python train.py --n_experts=160 --d_expert=32 --n_groups=4 --positions="rope" --rope_fraction=1.0 --lr_mult_o=1.0 --schedule="wsd" --decay_shape="linear" --max_steps=4084
Below are experts of layer 8 (counted from 0) of a mixture-of-experts language model. Rows are named router (the router's row for the expert), gate (a neuron's input weights, with its number), up (a neuron's input weights, with its number), down (a neuron's output weights, with its number) and show model dimensions 0-159. Each number is 128 + 24 x the weight over its row's rms, rounded and kept within 0 to 255.
Before each expert's rows: a language model's description of what the expert responds to; "gets" lists some tokens that make up at least twice as much of what it gets as of all text. This comes from a sample of Wikipedia text that the model never trained on. Tokens count by the router's weight.

# expert 16
Description: Line breaks after headings. Line breaks right after a heading's closing equals signs or at the end of a paragraph, plus an opening = that starts a new heading.
gets: "\n\n", "=", "\n", " =", " Clade", " unc"
router [107 117 112 163 141 164 147 134 129 176 122 138 127 149 125 183  99 101 143 144 121 165 121 116 153 147 128  97 172 148 151 105 144 136 137 121 108 143  80  92 118 196 151 134 182 112 122 101 108 128 148 192 142  93 140 136  94  83 125 137 136 143 151 106 108 149 141 134 146 112 150 134 145 133 141 127 107 154 103 143 131 106 120 173 132 145  73 123 109 113 137 121 158 136 148 128 110 135 132  91 129 134 133 127 111 150 133 131 134 154  84 128 179  94 114  56 140 165 132  86 139 107 111 109 150  98 118  92 100 109 133 127 122 151 153 139 127 100 143 127 143 138 101 138  68 111 120 110 132 140 174 116  87 136 149 119 111 121 131 118]
gate0 [130 156 112 116  90 127 124 122 104  96 145 121 132 134 131 111 114 108 148 196 173 135 139 152 131 162  95 140 163 187 154 112 138 136 129 158 156 146 139 114 108 165 108 147 144 149 122 120 167 138  95 147 127  95 146 140 148 127 113 119 101 113 138 182 139 114 121 127 100 171 108 130 115  73 102 120 123 106 108 112 183 166 119 122 119 170 105  76 131 159 150 129  99 131 156 160 139 109 150 138 120 106  71 155 152 128  89 156 101 147 135 102 148 154 119  66 147 132 123 106 154 145  87 129 151 159 156 152 129 164 135  98 126 135 152 154 148 142 122 162 144 118 146 112 140 127 124 139 117 141 106 120 105 112  98 121 140 123 100  88]
up0 [131 135  95  71 165 121 126 141 140 116  92 128 132 117 153  85 102  98 113 159 119 124 142 145 160 120 125 146 109 166 158 125 169 148 152 168 155 159 112  86 188 102 153 134 121 106 107 121 101 114 113  66 110 116 158 128 119 137  80 150 108 106 145  92  90 121 121 133 158 137 146 118 124 110 170 156 131 131 134 126 159 132 121 107 121 113  85 118 128  86 142  98 104  89 130 110 101 109 105 119 110  93 138 125 169 115 107 132  93 154 138 119 108 134  72 122 138  68 138 131  94 101 133 132 127 135 110  69 148 141 112 149 116 133 121 121  88 117 123 149 122  89 102 111 144 109 149 131 110 117 155 124  95 122 159 139 136 154  94 116]
down0 [171 145 154 150 143 100 115 157 109 169 130 132 144 122 126 167  78 103 119 121 100 153 113 128 135 131 109 116 129  74 158 102 142 130 185 152 126 127 126 155 130 147 132 157 133 138 141 193 111 120 126 111 109 142 104 193 136 101 113 125 123  99  86 166 155 132 120 135 125 211 139 118 134 174 111 105 119 155 144 160 134 128 136 131 111 127 129 118 102 133 147 145 168 144 101 131 136 128 133 126 153 108 136  90 113 151 171 136 104 143 149 158 160 142 112 106 129 156 128 156 170 141  78 118 126 116 111 143 149 112 157 123 165 119 105 131 138 153 110 135 148  97 167 111 151 147 111 146 103 102 173 121 176  93 116 118 148 130 103 145]
gate1 [ 94 122 128 150 164 122 148 130  67 157 159 107 134 137  64 162 164 121 151  99 100  96 141 112 147 152 123 149 102 111 112 128 106 110 150 122 154 116 128 129 152  95 135 117  99  99 121 127 100 134 140 107 142 141 157 110 137 135  98 119  92 120 153 101 157 182 112 117 149 143 145 126 110 136 123 181 154 118 142 123 110 169 103 108 153 145 129 135 106 132 137 119  86 107 186 152 113 132 137 139 122 108 101 114 164 101 118 161 118 169 116 113 111 131 161 129 143 153 137 119 159 138 130 172 146 124 114 149 118 113 120 159 170 129 139 138 140 113 117 135 100 143 123 137 119 128  50 111  88 122 110 121 130 136 150 108  63 141 109  58]
up1 [103 127 110 119 127  98 145 113 168 139 150  96  99 172 110 156  70 142 119 105 147 126 150 142 138 154 149 128 141 151 148 142 106 159 161 147  82 140 121 110 118 119 156 127 101 138 140  68 106 121 119 110 137  97 122 102 117 107 139 125 137 134 193 177 136 155 134 123 110 168 139 135 135 157 164 123 133  95 130 128 145 107 104 139 122 162 100 114 116 129 172  93 115  90 141 133  90 166 153  89 123 109  87 101 108 174 120 110 142 131 130 119 113 116 136 110 139 146 130 106 146 124 102 129 143  80  69 122  89 134 111 180 118 150 119 153 105 108 123 103 145  95 154 109 137 145 112 140 123 141 142  69 101 138 114 173 152 122 137  99]
down1 [110 118 144 119 143 139  99  83 151 136  82 116  96 158 149 131 104 131 112 140 117 100 104  97 136  91 139 136 117 149 162 147 143 145 110 157 155 158 117 122 148 143 109 108 165 163  74 132 133 106  64 151  82 123 142 150 159 117 102 108 119 145 139 125 116 133 131 192 100 100  83 146 112 120 112 106 136 127 182 150 166  79 131 169 109 111 136 112 124 135 152 194 119  98  83 143 129 140  91 155 154 188 104 120 131 139 128 153 142 125 107 111 166 125 135 132 121 145 130 116 103 128  94 113 120  95 139 125 104 147 165 155 118 171 111 113 138 131 105 140 127 136 132 109  93 135 121 122 153 153 133 136 121  94 105 125 145 153 151 101]
gate2 [134  86 129 128 161 108 120 126 132 130 133  99 128 160 137 123  89 102 120 105  86 161  88 134 138 132 179 156 133 138 157  96 139 114 129 138  94 153 122 101 149 130 159 128 134 133 112 151 121  87  88 122 126  99 138 106 146 130 143 146 115 132 116 134 150 165  94 108 106 134  92 135 168  98 136  61 110 117 142  88 101 153 123 140 190 135 110 109 165 137 133 139 169 161 107 174 123 150 135 155 109 163 164 126 136 116 129 144 176 105 123 113 181 145 127 101 126 120 139 156 102 172 135 104 154 159 149 148 118  55 140 133 141 102 108  93  86 102 126 139 127 150 107 114 114 149 126 151 132 132 122 156 140 132 109 101 101  96 134 146]
up2 [168 124 159 137 106 127 123  97 176 119 166 124 124 108 120 112 107 135 133 114 141 154  63 104 100  98 121 135 144 109 103 101 113 130 146  86  80 160 112 146 128 172 179 145 133 139 110 121  88 117  77 147 113 100 149 152 125  94 103 132 141 126 114 107 134 136 116 143 125 117 118 146 192 138 138 107 174 105 160 130 147 117 133 140  97 132 141 131 173 105 159 131 144 112 160 112 100 140  94 146 121 116 108 131 106 116 166 176 161 151 129 126 164 121 113  88 101 143 113 178 123 108 173 139 141 127 149 144 101  93  77 120 116 100 107 132 107 108 150 139 114 151 114 118 149 112 122 123 131 165  99 156 141 108 103  84 115 105 140 151]
down2 [133 155  83 135 131 177 181 103 109 129 139 110 101 166 133 133 147 123 145 131 122 132 104  76 143  94 146 153 149 116 120 135 114 107 142 134 124 124 140 113 190 165 150 132 132 110 118 183 112 147  90 141 156 112  87 143 107 128 144 107 105 139 176 134  76 103 167 137 106 187 145 122 153  97 107 143 139 139  67 135 131 105 127 134  74 157 140 117 125 120 142 132 109 184 107 136 132 166 147 112 138 129 119 114 136 113 105  99 107 164 141  82 145 131 156  67 115 147 165 155 123 117 122 136  84  86 137 133 127 102 122 116  86 131 140 127 142 155 149 152 136 136 149 133 128 121 117 135 120 128 129 113 127  97 104 121 156 159 121 106]
gate3 [104 102 118 125 104 135 131 133 149 114 144 108 132 129 107  79 116 126 108 107 109 131 121 138 129 112 141 112 133 144 130 131 152 125 136 179  67 157 116 137 133 135 137 105 107 128 117 130 128 142  85 137  92 121 134 134 151 159 133 120 130 129  94 179 103 128 135 103 140 149 125 135 101 131 142 131 126 133 133 133 121 151 116  74 113 134 129  75 100 141 163  70 190 172 129 155  85 163 136 113 125 106 140  81 132 138  70 123 147 127 131 101 158 112 162 116 134  83 101 156 110 138 157 163 146 163 129 118  87 116 113 115 152 150  85 103 106 150 164 172 121  97  98 141 120 115  86 125 147 153  66 134 175 126 107 133 123 111 105 144]
up3 [136 128  82 129 121 135 126 124 164 108 146 139 124 125 135 108 147 140 123 158 156 107 104 124 133 153 156 117 132 107 165 126 108 116 179 165 143 124 133 120 107 119 190 114 100 121 113  91 103 146 142 124 116 116 102 136  97 115 129 143 142 156 118 184 146 123 148 133 123 149 136 166 115 102 105 128  95 162 167 160 150  86 133 105 140 148 110  93  96 150 140 144 125 128 126 125 115 161 144 123 141 115 129 105 121 135 164 176 118  98 137 116 164 151 136  65 167 153 134 123 162  93 110 124 124 134 113 161 139 153 127  52 127 130 152 131 119  79 110 163 124 141 132 108 155 118  81 122 137 129 154  64 110 138 127 131 181 136 177 107]
down3 [131 163 128 128 149 130 161 146 146  88 100 152 138 132 140 117 135  88 152 114 128 103 104 128 130 135 104 154  85 186 160 132 102 125 161 159 145 143 150  68 130 156 140 102 168 152 168 117 167 156 125 109 134 170 141 162 121  74 140 108 116 112 134  92  73 111 125 117  94 181 125  97  99  94 117 125 161 105 122 135 145 146 126 104 130 111 127 157 152 129 156 131  92 149 124 126 169 106 147 113 106 144 135 124 126 116 142 132 131 111  67 154 125 131 158 124 145 138 166 139  94 171 138 118 151 133 167 109  82 122 144 144 114 153 134 154 109 117 130 160 136 113 110 123 153 148 148 138 102 156 143  95 157 120 123 160 136 148  84 142]
gate4 [131 111 151 107 146 118 157  95 157 146 109 128 117 122 126  87 118 159  80 158 173 114  98 137 165 132 119 106 129 165 175 134 115 179 138 116 112 108  82 156 112 137 161 137 147 149 154 173 134 157 164 134 114 104 136 132 131 154 141 184 160 178 128 118  82 110 148 130 104 111 130 108 116 124 114 120 111 109 105 152 147 131 188 144 100 106 146 139 133 174 166 138 129 118 113 131 150 102 162 131 116 133 127 153 116 204 140 106 109 137 107 144 154 133 123 113 107 132 131 136 137 125 136  95 150 104  86 166 114 134 118 163 132 147 160 115 108 128 115 117 131 144 118 176 103 128 119 140 161 122 114 129 144 122 184 139 137 136  99 182]
up4 [139 139 103 107 164 101 127 118 176 191 128 129 135 157 152 169 128 157  89 118 135 160 107 121 153  96 142 108 102 112 151 143 120  73 157 144  94  87 117 139 133 106 130 120 123 132 115 174  81 105 119 150 121 129  94 140 107  99 117 167 145 146 133 105  76 105 114 151 121 117 104  87 134  94 125 119 118 114 140 118 117 146 163 151 120 148 147 128 119 139 119 107 122 157 153 101 143 113 166 133 108 142 141 117  90 140  96 150 114 153 118 128 145 131 125  77 112 165 190 140 134 149 128 151 152 135 128 131 157 113 121 130 137  79 152  95 100 158 130 105 112 155 145 138  93  89 163 116 127 131 143  98 145 135 115 163 178 114  97 170]
down4 [123 163 129 124 156 173 117 128 110  99 140  87 132 166 145 120  85 139 122  93 108 122 115 123 134 142 145 135 155 153 131 143 113 142 130 133 161 181 140 107 136 167 110 133 132 116  99 116 136 128 138 154 108 183  95 147 143 128 125 163 114 134  99 135 134 104 154 195 101 120 157 141 135 192 131 134  80 123 160 109 128 151  87 150 107 168  96 113 120 127 183 102 135 108 156 117 142 136 164 114 114 131 166 127 139 116 127 105 141 141 101 119 126  87 146 165 121  61 100 123 108 138 146 134 104 119 108 116  95 161 154 124 101 135 116 154 122 124 133 163 106 121 153 122 138  67 120 112 111 118 120 116 137 158  93 106  92 175 142 115]
gate5 [145  91 126 162 173 160 159 102 106 163  87 122 117 118 134 149 125 126 160 113 146 198 118 131 118 125 160 109 120 125  90 102  84 128 151 138 125 129 104 145  73 164 126 121 115 131 168 131  93 132 108 147  86  90 130 141 119 110 134 109 142 178 106 128 125 143 144 132 152 102 114 143 113 127 117 133 182 121 133 104 126 125 156  97 122 131 124 112  79 111 117 140 148 144 157 146 112 100 103 123 130 131 117  97 131 163 172 118 152 132 132 128 169 167 116 116 140 135 121 148  79 108 135 126 171 139 152 110 134 124 175 117 111 161 142 146 181 112  99 146 134 122 119 162 163 103 102 159 149 160 140 124 118 119 129 191 123 117 145  80]
up5 [ 96 107 130 154 153 114 136 166 132 106 127 122 135 123 108  89 121 136  92 106 124  77 129 135 145 121 105 126 133 132 136  80 135 146 129 120 147 104 138 156 106 129 115 125 146 153 128 116 122 100  89 163 134 109  91 153 110 132 189 101  87 145  99 153  99 119  65 121 147 143 100 106 104 108 153  79  96 125  95 145 116 166 150 111 118 135 126 138 152 123 112  98 122 138  88 132 156 111 135 141 141 110  85 174  83 183 149 122 112 134  73 102 118 131 139 159 119 111  80 108 134 139 101 148 133 170 136 128 129 123 133 139  96 120 127 158 127 110 122 133 143 131 123 114 133 162 109 104 169 126 124  73 139 175 133 174  87 139 107 105]
down5 [ 94 135 137  56 120  97 141 131 114 127 127 126 108 136 174 131 153 157 175 140 110 103 163 116  97 103 152 135 185 114 138  98 109 145  76 123 109 143 143 128 102 197 154 137  86  75 130  98 141 181  97 114 113 100 116 132 126 132 144 111 160 113 137 114 114 142 161 148 102  98 116 111 137 167 151 134 178 133 102 145 144 138  94 159 123 128 108 134 159 125 115 164 118 109 144 153  87 131 138 141 109 145 119 129 123 124 129 135 150 136 166 153 120 119 171 119 139  96  75 105 101 105 158 146 141 110 124  96 118 130 112 123  90 167 131 109 167 154 164 111 131 168 158  97 135 128 137 133 105 137 127 133 122 132 112 124 145 123 156 118]
gate6 [ 92 111 134 142 157 117 124 159 156 152  99 121 130 118 101 141 137 142 101 131 116 171 153 134 115 142 120 108 130 124 134  74 136 130 155 158  99 117 158 105 149 160 101 101 158 137 170  61 157 179 133 169 151 124 124 111 167 102 106 137 190 145 130 135 111 166 105 150 130 160 114  81 173 122 121 115 174 135 118 146 106 149 144 124 135 154  99 107 108 143 156 145 149 180  94 124  76 146 114 139 122 122 125 118 133 155 130 136  90 120 150  52 149 115 140 126 158 157 139 114 105  79 106 152 125 118 101 166 163 115 139 146 112 125 129 128 117  90 139 116 136 146 117 102 133 104 128 123 146 143 143 115 118 132 101 147 117 104 105 125]
up6 [101 144 109  94 137 126 135 117 101 120 111 137 124 166 128 120 138 140 140 130 126  80 122 142 194 116 105 116 134 155 115 128 141 121 136 106 135 118 110 104 175 118  85 138  77 116 119 113 149 115 119 151 127 136 127 117 135 110  92 126  86 102 107 130 116 145 141 148 181  80 124  90 110 131 126 141 127 114 127 106  90  82  99 141 112  85 118 130  92 129 167 116 134 145 151 119  76 105 145 143 120 106  81 124 127 103  90 135 158  90 161 119 142 103 113  98 162 101 102 122 165  85 151 114  85 101 125 135 139 188 158 132 134 155 109 102 129 165 118 129 152 128  75 123 158 152 137  87 168 132 147 154 110 143 134 108 157 125 104 109]
down6 [128 151 136 130 115  82 124 118 145 148 137  90 125 148  81 103 149 117 139  95 118  76  91 101 130 109 149 117 119 116 110 119 137 163 156 101 133 141 139 151 145 111 132 111 168 177 135  70 123 136  69 148 125 123 123 137  96 172 107 155 161 135 105 143 167 104 145 102  87 125 123 174  99 121 111 132 129 133 124 121 162 178 109  96 121 116 121 101 112  98 122 126 152 148 130 155 141 174 148 118  90 132 171 135 125 122 120 110 144 134 124 131 121 160  95 123 130  99 155 135 127 104 152 137 146 121 127 173 125 151 112 164 130  86 100 162 154 101 146 130 148 129 158 131 112  79 104 194 158 145 150 129 121 182 106 124 131 128 111 128]
gate7 [140 106 149 114 108 129  98 114 112 120 133 116 109 156  97 150 121 122 165 136 150 111 135 101 152 126 101 108  97  65 154 151 134  97 145 136 140 123  95 154 127 117  84 110  88 103 122  94 159 134  95 138 155  79 163 164  90 117 131 132 157 133 148 119 133  97  95 136 139 113 139 155 102  95 109 136 143 133 126  91 151 155 115 141 121 134  78  54 168 130 146  82 133 118 155 127  97 143 146 116 144 132 128 127 123 106 135  99 171 152 147 130 102 107 131  70  93 124 136 136 123 104 123 121 117 131 150 151 167 154 132 117 146  79 179 114 108 111 101 112 125 120 141 153 115 142 135 130 128 118 157 118 197 109 110 154 113  89 149 129]
up7 [112 131 121 145 151 108 105  91 112 183 153 110 117 136  80  76 130 104 140 136 127  98 160 120 128 111 168 116 143 123 174 144 210 108 121  99 102 115 114 124  98 107 100 147 112 121  76 110 144 116 128 146 119 131 134 124 116 124 106 152 126 138 127 112 139 149 156 102 153 141 155 129 138 117 160 128 131 141 119 156 163 161 166 136 146 142 139 117 114 175 174 142 154 105 142 121  85 153 107 111 103 159 161  99 154 101 131 133 125 130 130 116 117 109 115 120 162 128 134 123 142  93 112 154 150  97 113 147 111 190 149 121 104 132 188 149 121 137 118 140 150 107 158 165 151 120 150 132 141 153 162 134 128 148 118 203 105 114 114 144]
down7 [138 119 111 122 147 157 105 116 125 119 150  92 136 122  86 149 108 137 120  96 104 165 114 119 152  79 141 105 132 108  91  78  82 139 155 130 127 145 108 159 108 150  94  79 103 141 113 120 117  97 152 145 153 144 144 107 106 128 116 109 130 147  87 144 130 143 176 100 120  92 123 146 173 135  82  98  90 114 143 152 107 133 114 179  68 106 140  85 174 169 113 111 158 119 129 124 140 127 118 107  96 120 143 129 116 161 123 119 163 172 142 111  93 133 127 108 101 137 156 134 157 137 116 149 121 132 120 152 133 154 117  79 123  81 117 124 127 152 153 133 142 138 155 143 184 138 167 104 148 153 120 121 135 108 126  94 100 117 110 123]
gate8 [118 103 134 148 155 142 109 152 126 178 160 135 121 109 173 165 117 130 123 160 126 161 132 121 163  94 131 112 124  98 112 151 135 107 148 139  79 104 115 127  79 126 139 139 115 132 179 130 130 130 108 118 110  78 124 127 133 157  94 124 124 139 127 120 133 179 132 121 147 117 171 127 126 109 122 113 142 141 132 141 137 136 168 164 146 151 115 107  90  87  90 150 118 166 132 109 103  94 109  82 122 134 157 145  55 141 167 128 138 189 116 152  69 130 137 136 134 138 171 101 123 148 118 100 155 119 105 136  84 113 146 119  97  90 106 119 128 146 108 155 117 139 159 118 102 111 115 119 143 151 143 115  99 117 108 139 129  71 130 154]
up8 [113 111  88 128 132 122 137 176  86 110  90 139 150 117 134 132 124  84 112 118 112 137 136 147 145 174 121 119 115 148 178 115 185 111 150 116 127 114 112 107  99 125 123 186 112 161 152 128 111 116 128 125 169 135 103 170  95 118 127 111 128 117 196 124 152 163 142 106 141 128 166 148  86 142 138 130 138 103  92 129 164 112 126 173 106 106 111  89 111 142 122  88 125 131  99 146 112 133 102  79 131 124 118 103 130 149 151 125 108 182 116 146 110  96 162 101 145 120 157 112 104  81 150 110 127 132 106 155 148 162 126 160  98 156 122 138 132 111  96 122 100 113 119 128 106 131 133 131 158 113 135 135 101 148 122 172 157 142  74 137]
down8 [100 168 133 125 124 117 126 117  83 120 119 115 114 146  87 204 122 130 154 100 119 138 108 164 153 156 129 164 124 161 127 146 112  88 144  93 146 126 172 130 152 154 119 134 122  95 151 139 100 184 128  93 110 134  83 104 105 122 152 145 136  92 126 129 136 120 111 118 152 149 159 145  78 117 137 140 136 117 162 165 147 118 119 137 134  77 130 121 110 176 102 152 107 163 135 179 150 108  92  97  85 154 156 171 131  98 135  91 100 128 135 105 145 136 101 174 113 139 160 134 157 137 124 146 129 120 116 145 122 101 139 137 155 130 174 107 131 140 164 170 142 132 147 142 112  99 116 130 128 146 123 141 176 125 151 133 114 109 104 118]
gate9 [149 122 116 150 114 126 122 107  92 137 158 139 153  91 121 125 128 133 113 107 121 104 113 122 110 157 165 153 140 135  96 129 165 131 147 116 151 113 165 135 119 125 121 159 141 152  97  85  85 141 146  70  79 135 121  57 128  98  99 125 125 109 181 157 140  95 125 148  89 148 139 135 128  89 158 168 105 145 113 141 102  86 126  95 135 153 112 159 108 101 123 130 125  97 143 150  92 130 122 112 169 128 107 139 169  97 163 132 193 153 128 142 133 150 159 149  93 140 129 138 102 140 153 140 160 143 125 129 109 110 109 152 147 129 105 115 142 118 110  87 144 122 149 149 126 102 124 165 128 138 133 109 132  89  92 123  76 163 151 110]
up9 [133 134  90 126 110 131 110  89 151 113  89 123 124 154 117  88 117  93 158 124  83 121 104 124 118 152 149 134 118  76 110 138 102 122 133 157 117 146 113 119 110 107  95 153 177 117 125 152 160  85 135 145 145 179 128 143 122 145  96 129  82 124 114  78 136  90 139 100 120 124  94 112 100 150 144 148 137 165 107 120 146 116 110 103 139  97  97  76 118 139 122 179 119 106 144  93 118 169  97  88  99 134 108 127 131 102 158 157  94 161  68 118 115 148 163 173 128 124 161  94 135 128 114 117 152 119 129 134 173 141 112 109 120 129 139 110 128 117 115 108 138 115 134  88 103 121 149 153  93 103 114 111 157 137  73 122 124 125 138 126]
down9 [133  82 119 150 164 121 135 145 126 108 145  75 138 128 123  97 136 128 170  91 161 123 102 127 115 134 116 160 127 164 165 123 115 170 128  90 159 107 162 140 104 136 106  67  99 125  98  98 131 143 100 115 102 124 124 152 127 141  76 107 149 144 129  81 139 130 129 114 107 119 144 147 163 116 109 105 104 113 133 117 156 134 119  95 130 137 163 110  91 145 140 125 100 145 136 120 117 138 119 138 101  89 126 140 168  84 139  95  82 178 114 106 152 137  94 158  90  82 169 132 155 144 128 113 156 113 155 131 133 136 115 136 107 102 121 176 159 132 111 152 128 131 130 134 133 121 147 124 144 146 138 132  96 152 119  70 155 139 118  66]
gate10 [145  80  95  95 147  95 105 148  96 117 157 158 176 158 105 117 117 155 120 143 127 182 107 149 118 135 151  88 106 134 111 134 130 132 156 147 122 155 105 156 102 152 136  97 129 104 135 100 150 102 128  99 144  83 143 114 119 109 157 127 166 124 101 135 132 104 135 152 137 109 140 113  97 154  88 109 102 125  93 135 133 118 137 120  87 161 120 148 108 158 115 157  62 137 135 138  54 134 112 132 176 134 105 103 149  99 135 147 109 102 117 129 114 162 137 103 107 132 113 153  90  87 147 170 167 122  97 166 139 145 117 127 127 130 105 107 106 117 141 116 148 106  98 114 132 104 140 153 107 157 137 164 167 140 131 142 126 172 129 120]
up10 [105 115 130 127 141 109 159  91 156 113 129 134 149 134 135 142 139  81 125 129 101 127 133 174 126 113 123 151 137 118 187 128  99 144 119 137  84 124 158 137 116 153 103  99 145 147 104 171 137 123  97 142 181  97 122 133 119 159  83  66 115 138  98 131 146 148 158 109 112 138  99 129 152 139 107 100 139 103 149 155 142  71  72 141  96 152 137  88 129 102 102 111 164 122 144 188 139  94 164 117 118 100 117 142 132 152 123 118  59 143 132 146 117 130 145 121 138  93 116 121 119 137 113  51 140 118 139 114 117 136 113 117 106 144 120 133 186 147 145 146 131 103 127 120 103 137 132 159 122 164 151 109 128 142 133 124 161 119 115 131]
down10 [148 115 135 103 103 104 117 143 153 140 137 104 122 135 126 117 103  81 138 116  94 139  91 129 136 185 165 117 132  97  87 178 135 143 134 113 149 134 152 153 118 131 136 159 154 102  83 168 178 114 103 106 116 114 134 140 121  97 138 129  96 117 136 167 144 136 145 113 118 152 101 128 143 140 135  90 197  99 105 147 106 149 173 147 119 123 143 120 137 134 110 174 158 148 103 115 109  99 138 151 114 136 124  93 121 150 139 131 144 147 155 135 105 146 146 140 192 104  95 104  98 140 140 123  84 143 126 129 145 136 129 171 154 132 132 129 139 130 132 123 127  86 177 103 143 137 129  97 173 127 146  63 109 138  73 117 106 116 121 136]
gate11 [151 126 131 110 116 127 163 124 102 106 109 122 172 117 114 104 125 129 140 154 158  98 120 103 147  86 110 113  86 104 135 150 134 122 103 127 133 100 119 126 109 199 146 156 124 116  98 133 120  88 134 127 109 156  83 193  87 147 144 117 162 123 114 144 134  98 174 115 144 145 144 163 114 113 133 164 116 101 141 102 140 118 171 109 157 153 139 138 153  92 113 133  95 103 120 143 137 135  93 123 147 140 136 111 129 168 132 124 171 160  84 127 153 116 127  83 167 123 129 152 123 100 136 157 151 135 149 153  74  98 115 115 103  78 143 107 140 139 146 108 154 133 130 187 156 112 114 184 109 121 134 133 122 152 148 102 146 125 109 143]
up11 [100  99 129 155 126 202 132 145 155 146 101  97 101 155 164 138 135 100 140 125 149 161 121 125 144 141 148  98 109 111  74 169 131 140  94 138 114  83  99 116 135 103 111 156 116 115 117  93 120 155 161  87 122 170 167 121 113 125 144 146 134 136 151 130 170 157 137 148 139 160 169 106 168 123 156  69 107 124 130 138 134 133 122 157 135 162 130 134 132 119 172  82 157 137 162 133 143 115 134 159 139 144 130 131 131 144 167 169 139 186 130  97 123 113 180 126 122 128 111 131 133  99 113 131 129 106 117 105 112 148 125  79  99 168 101 159 133 105 152 147 126 148 131 134 112 150 150 144 136 121  98 145 126 157  90 143  96 120 115 114]
down11 [130  83 131 184 138 129 164  87 127 124 156 121 149 140 121 114 136 105 150  85 116 148 119 112 122 141 132 125 148 144 143 118  86 133 148 102 112 123 128 135 166 127  99  94 138 150 174 117 169 139  89 123 106 134 145  88 155 146 122  91 126 114 135 100 130 130 122 129 115  76 101 135 184  83  81  88 171 102 173 140 114 137 132  97 120  87 121  95  89 168 150 125 122 143 101 146 142 114 131 118 120 129 125 102 121 110 106 125 132 147 131 123 148 148 158 133  80 126 169 130 140 153 114 106  93 106 133 152 122 133 102 130 126 158 125 143 103 105 160 137 102 109  89 118  78 105 135  72 135 126 122 148 103 152 116 121 134 167 190 114]
gate12 [114 127 123  82 135 176 109 105 150 120 122 107 137 129  96 145 144 118 135 102 136 156 114 135 139 117 144 136 162 124 149 138 117 156  90 136 103 146 132 107  91 160 166 138 126 111 125  94 132 160 151 134 183 120 122 140  90 144  60 145 125 124 114 114 145 128 107  90 157 102 100 119 124  99  90  89 168 159 123 165 148 123 130 132 177 132 113  93 140 112 181 153 111 132 159 172 130 140 184 127 138 141 152 134 134 135 145 114  80 138 139  78 129 143 133  87 121 175 133 109 103 116 109 118 178 158 115 154  95 108 113 113 153 131 117 135 147  63 148 137 134 131  94 141 116 107  90 101 135 125 147 154 112 155 131 123 116 124 114  98]
up12 [104  96 121 132 123 114  98 117 110  84 127 175 180 102 167 140 147 153 125 152 114 112 148 106 132 155 131 109  78 162  61 116 125 139 102 127 108 112 162  97 105 121 107 120  98  80 150 117 168 130 133  90 160 129 104 119 149 153 180 120  89 153 127 139 128 111 160 134 122 143 112 119 134  90 155 135 150 114 119 139 128 118 132 170 126 164 168 169 129 173 142 108 125 116 125 104 134 108 113 140 118 132 125 158 153 140 120 115 133 106 146 148 142 116 165 169 138  89 132 129  91 100  99 154 128 122 107 159 118 175 132 123 136 179 103 106 136 107 115 111  93 152 164 106 123 120 117 155 114  99 148 130 154 112 146 124 126  71  94 150]
down12 [108 139 129 112 143 111 129 105 139 109 117 126 140 127 140 131 138 131 151 185 137 131 124 151 137 164 121 137 125 135 130 106 136 128 113 110 140 129 150 113 107  99 110 103 108 157 119 123 141 129 150 148 127 131 141 124 112 110 123 163 139 102  93 156 172  99  76 124  76 132  99 124 151 125  99 150  97 169 144  88 165 153 149 111 141 111 151 157 104 133 132 121 132 119 138 175 158 108 160 176 165  81 118 174 146 113 154 167 138 133 136 138 130 175 107 105 103 168 154 139 166 103 108 119 104 129 121 122 118 134 130 107 127 110 193 127 104 109 145 121 119  44 129 149 121  78 151 120 154 123 112 199  99 156 120 125 128 136 103 151]
gate13 [151 105 129 115 154 120 102 119 124 155 158 138 157 135 127 127  89 100 112 118 135  89 131 101 120 116 170 187 103 117 156 140 138 135  83 135 140 126 103 142 119 140 146  98 185  98  91  78  98 126 133 117 133 127 141 133 103 160 116 115 153 119 127  92 100 134 132 175 136 150 116 145 155 164 154 125 163 121 135 141 148 117 146 117 113 128 138 123  76 168 135 129 127 146 166 133 107 115 136 151  99 143  85 137 132 153  82 115 108 140 112 149 102 132 103  72 108 149  96 104 129 133 109 158 115 161 131 126 112 120 100 116 161 152 167 111  97 105 137 114 162 140 121 207 139 108 107 153  77 146 114 133  79 151 125 142 133 137 106 162]
up13 [115 120 121 142  97 147 117 157 170 127 142 122 166 144 115 104 102 102 104  88 149 129 149 121 104 143 123 121 135 126 122 153  88 140 143 133  95 213 129 144 126  88  81 175 139 197 149 113 125 102 167 110 119 151 133 139 148  91 125 149 147 149 118 125 101 112 152  99 121 105 135 102  99  94 123 133 144 146 128 109 127 112 110 160 149 136 111 135 157 142 117 135 105 116 155  92 175 143 110 109 158 150 152 107 100 110 100 116 118 138  89 145 159  81 122 156 122 160 120 185 125 126 138 133 121 154 157 155 113 122  71  96 142 178 120 118 147 107 129 150 115 145 164  98 118 144 113 121 124 121 130 159 154  90 156 159 138 137 139 126]
down13 [131 160 110 142 151 119 106 126 141 155  92 113 142 126 137 148 149 125 156 123 151 140 135 132 104 113 100 132 132 151 114 106 143 168 114 201 170 114 152 128 136 127 127  84 112 131 122 129 168 121  94 108 129 103 131 126 124 105 107 166 107  62 122  94 121 138 131 103 125 158 116 187 156 116 119 102 119 134 136 164  73 143 122 141 118 135 142 130 142 112 103 118 114 108 123 163  93 121 165 175 134  85 132  95 125 152 110 100 115 105 122 117 155 124 151 125 120  99 162 128 145 177 107 104 156 113 131 132 165 140 106 130 149 153 136 142  72 149 156 169 117 145 148 117 121 124 133 121 125 124 110 103 148 130  98 172 188 144  57 121]